python train.py --n_layer=19 --d_model=640 --experts_per_token=4 --activation="swiglu" --moe_layers=[1, 2, 3, 4, 5, 6, 7, 8, 9, 10, 11, 12, 13, 14, 15, 16, 17, 18] --routed_scale=2.83 --balance_loss=0.00714 --lr_router=0.000504 --norm_eps=1e-06 --grad_clip=1.0 --seq_len=1536 --train_tokens=465700000 --steps=3554
Below are experts of layer 3 (counted from 0) of a mixture-of-experts language model. Rows are named router (the router's row for the expert), gate (a neuron's input weights, with its number), up (a neuron's input weights, with its number), down (a neuron's output weights, with its number) and show model dimensions 128-255. Each number is 50 + 10 x the weight over its row's rms, rounded and kept within 0 to 99.
Before each expert's rows: "comes before" lists some tokens at least twice as common just after its tokens as in all text; "mostly gets" lists some tokens that are sent to it at least half of the time. This comes from a sample of Wikipedia text that the model never trained on. Tokens count by the router's weight.

# expert 26
comes before: "0", " |", "9", "5", "8", "7"
mostly gets: "6", "8", "5", "7", "°", "9"
router:54 61 25 68 46 50 42 54 61 46 53 45 40 45 31 63 35 59 56 37 60 47 47 65 51 60 30 40 51 48 43 60 54 73 56 55 51 42 65 48 52 49 43 51 49 45 42 68 48 48 51 50 54 68 45 51 68 57 49 54 42 55 51 57 67 50 69 41 47 42 41 63 63 53 38 40 51 42 51 41 42 55 24 50 55 42 57 49 51 54 48 57 33 36 44 35 30 64 47 25 39 65 35 46 50 60 54 66 63 39 50 33 54 51 47 63 58 52 45 55 52 28 63 44 57 47 39 52
gate0:59 59 65 41 60 35 57 54 49 45 52 52 45 48 60 24 60 43 27 47 39 33 44 45 58 36 67 53 43 56 49 29 50 62 69 50 59 68 45 48 53 34 64 47 53 53 41 48 54 68 52 53 48 48 54 54 60 49 39 39 47 42 47 58 43 22 36 65 66 27 54 55 39 51 66 57 49 59 58 51 58 45 40 57 51 62 34 36 36 50 59 50 44 48 46 50 48 56 43 30 54 52 60 47 54 59 50 56 65 63 47 36 53 58 29 71 56 35 63 54 55 45 51 34 41 57 46 27
up0:49 31 55 40 58 23 37 43 54 40 59 47 27 64 50 63 53 48 35 66 55 53 49 60 60 38 50 34 51 57 54 58 64 43 29 40 56 57 43 50 53 34 51 65 59 54 35 36 72 48 57 59 54 52 36 45 48 67 67 52 38 58 30 72 50 51 60 59 54 45 58 53 56 42 58 51 38 58 45 45 61 40 33 45 47 53 59 17 54 50 53 34 60 49 53 41 64 49 35 53 45 53 30 50 34 46 51 66 48 43 31 58 48 45 43 58 44 35 63 49 32 67 47 54 41 65 65 59
down0:55 64 49 41 45 43 50 36 64 54 44 72 51 52 56 55 39 36 57 22 62 57 44 52 36 56 39 56 45 64 61 69 38 62 33 51 38 76 38 46 48 38 64 37 56 61 49 38 58 59 55 47 55 75 41 63 45 72 52 64 39 54 40 54 59 61 50 37 46 63 52 38 39 64 61 48 48 48 61 59 51 21 46 39 38 50 51 41 42 67 45 61 42 58 58 46 50 38 48 60 54 38 52 51 68 47 65 73 51 60 29 39 54 41 67 54 47 56 36 48 50 56 48 47 59 53 68 55

# expert 19
comes before: "1", "0", "2", "9", "born", "8"
mostly gets: " (", "0", " \"", "(", "/", " $"
router:46 63 54 67 57 56 41 38 58 67 44 62 42 45 39 40 54 43 45 47 48 69 45 56 49 47 46 34 50 37 52 42 46 49 46 65 52 41 59 54 57 45 43 52 54 57 62 62 64 48 53 44 50 47 57 80 55 43 39 47 53 59 56 61 71 61 54 49 59 32 47 67 70 46 63 67 66 46 58 36 41 66 43 48 51 53 48 54 67 29 33 49 40 46 50 50 35 45 48 47 48 51 45 53 39 45 56 47 51 36 59 46 70 40 50 52 45 46 79 55 50 45 58 49 64 45 41 57
gate0:52 70 34 33 44 45 50 65 66 53 49 43 87 56 41 39 42 31 48 59 54 40 25 49 63 46 44 45 34 65 58 58 47 41 53 52 35 51 49 57 41 56 41 46 58 55 51 40 38 48 59 50 36 44 31 81 49 45 51 36 54 43 64 48 50 70 50 59 45 48 56 46 25 50 40 45 50 44 49 54 54 47 66 48 66 61 38 37 29 67 53 61 38 50 65 55 36 63 39 49 57 57 46 61 56 44 49 33 40 30 37 43 48 42 56 56 55 39 37 43 55 39 51 47 56 57 48 66
up0:58 54 56 48 66 40 40 82 53 26 47 58 70 54 53 44 62 61 47 54 48 46 61 57 63 55 45 56 54 56 70 44 36 47 52 65 50 34 46 41 72 53 47 49 58 54 28 47 51 50 44 49 64 50 48 39 62 50 52 44 62 59 48 53 46 37 64 53 63 56 46 54 46 43 41 51 43 51 47 69 41 48 66 64 60 57 21 37 54 59 54 56 39 45 58 55 51 53 45 45 49 42 47 49 78 46 42 55 36 45 44 63 70 53 39 45 69 37 38 53 43 40 32 54 50 71 56 49
down0:62 42 37 52 65 29 34 49 40 40 55 51 25 53 52 51 45 53 32 54 50 46 59 42 59 52 48 44 49 56 54 63 48 53 63 48 58 50 41 66 48 56 58 66 49 56 73 65 36 89 27 44 43 43 55 46 57 54 54 53 38 41 63 54 43 52 44 63 45 38 40 43 42 67 44 51 48 68 57 46 55 43 36 44 54 56 52 62 53 54 25 43 58 51 62 48 50 55 65 44 48 45 44 48 41 41 49 67 55 57 64 71 41 62 51 71 43 42 54 54 27 50 42 64 63 74 39 67

# expert 18
comes before: " the", " a", " his", ":", " by", " an"
mostly gets: " from", " by", " to", " in", " on", " into"
router:39 58 47 53 56 49 63 48 43 54 59 33 61 54 60 39 26 56 65 50 60 59 35 46 52 59 52 42 63 50 63 41 60 52 52 35 55 55 40 42 61 74 39 57 69 51 57 29 62 62 48 41 51 44 55 42 46 54 57 47 37 52 49 54 47 45 52 57 39 50 49 51 50 39 49 44 49 47 51 43 56 49 41 75 42 42 56 53 38 47 45 47 66 61 58 36 47 55 50 72 59 49 26 29 66 37 43 55 49 53 34 55 27 40 33 44 67 43 35 41 63 58 54 40 59 47 31 46
gate0:54 64 57 57 54 41 66 59 36 60 46 33 39 53 56 57 53 50 34 49 41 49 55 68 51 48 55 60 58 45 63 69 51 43 63 50 41 66 59 45 44 58 45 63 57 48 68 40 34 51 41 46 48 55 49 37 43 63 22 41 52 62 69 47 54 51 41 43 59 56 51 48 64 35 32 40 39 58 47 43 60 40 57 43 49 48 46 59 40 49 49 53 54 48 53 47 43 37 54 48 53 53 66 68 47 39 65 51 49 63 57 40 72 54 61 59 52 63 40 34 63 69 46 48 40 56 50 44
up0:44 34 58 55 36 49 46 43 55 57 61 46 37 53 51 58 65 52 66 50 54 49 44 30 61 52 62 32 40 37 59 45 68 51 46 34 57 66 51 54 52 56 60 49 48 55 52 56 53 66 62 59 38 53 73 48 59 55 55 82 42 52 16 52 53 46 39 59 55 44 52 73 48 62 52 50 50 56 38 57 49 59 39 32 29 46 59 55 50 31 41 48 34 59 42 54 66 45 39 42 49 59 43 55 52 57 58 44 51 54 59 40 54 39 40 48 59 59 67 53 54 58 52 57 48 50 33 54
down0:46 38 48 49 45 48 33 54 56 64 49 53 56 46 40 51 57 47 60 62 58 72 60 37 73 44 52 48 34 59 49 52 66 40 63 42 53 42 53 49 47 44 51 25 38 37 61 63 66 63 46 62 49 64 64 54 36 47 60 55 54 57 21 52 35 61 53 43 57 42 47 50 54 44 53 60 60 54 43 52 57 56 63 42 64 47 43 38 51 53 45 54 42 46 60 56 51 50 62 52 56 41 61 56 57 68 65 39 68 39 33 35 47 34 36 29 35 51 36 43 39 57 48 43 41 55 55 37

# expert 17
comes before: "1", "2", "3", "4", "9", "5"
mostly gets: " ", " ex", "|---|", " comp", " M", " Bo"
router:47 64 50 53 28 28 35 60 51 67 52 51 33 42 42 37 61 41 50 42 53 60 49 53 54 55 59 29 56 49 57 42 49 46 64 54 51 57 55 46 45 56 48 68 34 70 46 67 33 36 63 33 56 76 55 63 41 70 51 42 49 52 44 52 42 68 50 40 32 54 54 50 50 42 36 42 53 44 48 46 52 30 52 48 68 58 37 68 38 38 56 56 45 29 48 57 42 51 59 42 35 59 40 58 35 65 56 49 57 51 59 49 65 52 51 34 45 57 48 46 68 44 48 67 57 56 66 58
gate0:54 51 57 60 66 52 46 44 30 52 62 61 47 48 45 51 45 39 47 49 57 57 38 70 37 61 55 34 37 51 39 56 46 44 57 49 59 52 36 56 51 48 51 64 40 60 38 65 52 35 41 44 25 55 33 48 34 73 34 47 46 61 45 44 62 69 51 58 57 55 47 47 52 49 40 58 52 53 45 51 53 49 55 47 41 47 45 55 45 50 42 49 51 64 48 51 48 41 41 51 67 47 36 53 54 64 43 60 58 56 62 52 45 47 57 49 41 50 59 53 43 37 52 48 34 60 48 41
up0:44 49 62 52 63 48 41 59 30 55 56 47 57 38 37 41 58 44 55 60 64 42 63 69 55 40 52 39 47 35 55 49 41 45 50 60 56 41 54 53 35 66 52 45 50 51 50 53 42 43 49 46 60 66 51 50 51 41 27 38 49 75 51 46 51 50 42 46 62 45 47 59 64 34 48 63 43 42 49 53 50 33 60 51 72 43 34 64 59 52 67 33 33 49 58 48 48 48 41 52 60 61 40 36 40 64 44 47 56 45 59 40 51 46 46 57 52 53 78 57 44 38 59 46 60 58 48 39
down0:63 50 51 55 34 45 58 46 59 44 46 39 50 75 31 68 62 53 58 34 44 58 40 29 47 43 52 39 59 48 61 55 29 57 61 37 63 44 55 58 38 58 52 63 34 56 64 67 37 32 45 57 41 44 49 41 57 58 49 46 48 56 43 57 44 48 58 54 43 41 63 51 41 60 55 62 67 56 42 60 52 57 61 67 51 43 54 43 59 52 58 51 49 63 39 55 65 42 30 58 45 50 48 51 45 36 36 52 37 55 53 41 53 57 46 54 56 51 37 54 65 55 48 43 46 41 49 57

# expert 27
comes before: " the", " a", " in", " and", " as", " an"
mostly gets: ",", "),", " also", " with", " but", " including"
router:46 63 62 46 61 42 56 42 45 49 35 34 55 56 58 44 37 67 45 51 62 53 33 51 44 58 50 46 50 49 62 54 53 64 48 52 50 41 43 47 47 62 65 46 64 63 58 46 56 59 41 52 38 41 48 52 56 65 33 43 49 34 56 54 52 32 54 40 54 55 46 46 48 60 70 42 57 70 56 43 43 42 56 65 29 43 47 43 43 57 40 48 64 59 36 43 57 56 36 56 46 37 47 44 41 45 38 61 51 52 41 54 54 40 48 46 47 47 45 35 52 51 55 47 69 49 56 34
gate0:71 59 48 34 39 54 51 77 59 50 45 36 40 58 43 65 47 61 43 42 58 58 22 50 54 59 45 48 38 50 49 36 51 40 53 31 41 53 67 54 43 46 46 53 52 61 56 45 50 59 56 45 51 44 59 59 26 56 31 54 52 48 45 36 53 52 41 66 52 59 57 75 70 37 58 49 57 55 50 59 59 53 48 42 45 52 53 41 50 48 50 42 45 63 55 43 45 46 62 45 39 73 44 64 63 39 62 49 41 47 46 55 59 57 56 43 61 69 19 52 52 45 31 40 47 52 75 57
up0:50 55 47 45 54 54 55 46 53 50 63 65 41 47 47 55 50 47 54 48 30 56 50 36 61 56 26 52 61 61 53 49 48 55 56 46 56 57 44 57 51 52 50 37 64 35 39 56 47 62 50 48 41 64 49 53 42 70 40 65 51 42 49 46 52 37 42 50 49 38 55 59 48 57 67 55 58 48 57 47 27 53 63 39 51 36 57 64 55 32 58 44 52 48 35 53 29 52 56 60 43 37 70 37 38 54 64 55 48 57 49 56 48 43 51 46 60 63 30 44 37 32 35 58 43 28 50 44
down0:44 57 48 54 59 48 61 53 50 61 56 47 58 41 31 63 52 60 54 51 53 38 30 42 44 22 35 44 56 55 60 47 55 51 68 36 65 59 47 57 34 40 38 67 46 55 40 38 60 54 36 39 58 37 50 57 52 65 42 47 46 46 55 37 77 46 50 52 63 24 48 62 49 56 46 45 51 44 61 38 62 57 59 33 64 59 33 32 48 50 53 61 48 59 45 73 50 63 54 38 40 31 69 58 34 44 47 58 44 59 50 51 49 57 37 67 64 60 49 53 42 37 57 65 43 39 57 58

# expert 3
comes before: "s", ",", " and", " of", " (", " is"
mostly gets: " Street", " Town", "'", " Railway", " Road", " business"
router:60 41 42 56 44 65 69 62 50 61 67 58 57 60 40 48 56 47 34 43 58 53 47 73 34 32 51 45 46 41 47 25 66 50 68 37 36 55 44 44 48 52 66 43 47 44 46 35 35 39 36 57 41 64 48 45 48 51 68 46 49 46 43 48 40 60 51 55 45 36 45 42 52 48 57 52 62 40 33 50 49 41 58 45 39 45 34 44 52 54 60 48 43 58 61 53 60 37 52 53 65 53 47 55 68 39 52 44 47 34 57 45 28 44 51 56 62 47 49 49 29 45 46 52 35 50 43 74
gate0:42 36 59 52 55 45 42 40 71 41 68 52 47 59 52 65 42 54 50 67 46 53 41 37 61 59 54 41 51 58 75 38 51 45 44 62 44 42 44 48 47 41 58 67 42 38 57 42 59 39 48 48 55 51 56 61 52 53 42 52 39 62 53 75 59 54 49 50 53 52 57 48 44 45 62 47 59 50 51 54 50 56 55 42 32 69 52 63 67 41 63 55 60 48 50 39 56 63 49 61 62 54 43 41 51 65 49 49 56 53 34 49 36 37 52 56 22 41 48 51 59 52 52 39 54 62 52 46
up0:49 32 45 56 34 49 43 63 27 33 52 43 42 43 46 39 36 62 47 54 75 57 52 48 62 52 38 42 35 47 56 67 62 56 43 46 58 42 73 55 66 40 55 27 37 56 55 60 68 54 58 54 56 78 54 68 43 48 40 46 57 44 43 65 64 49 59 54 58 38 53 45 47 40 40 52 45 66 54 39 50 55 34 51 56 38 50 45 53 46 52 55 44 68 47 53 64 74 47 50 58 53 50 49 64 53 48 60 65 51 58 60 50 56 47 41 53 40 23 45 49 56 40 35 50 50 44 62
down0:49 34 45 44 63 64 37 58 38 45 61 49 34 45 41 58 57 46 59 57 64 54 38 51 60 53 44 50 63 61 66 56 48 56 41 51 47 36 54 57 31 37 45 52 47 51 35 19 57 54 46 57 44 66 46 54 42 58 50 59 49 46 49 68 46 49 47 57 65 37 42 24 30 47 69 54 44 68 56 54 42 48 32 47 37 39 37 45 60 50 64 36 47 59 70 47 53 66 45 63 59 56 49 61 51 53 52 52 59 47 48 72 33 37 39 61 48 52 52 54 48 46 53 38 54 58 44 40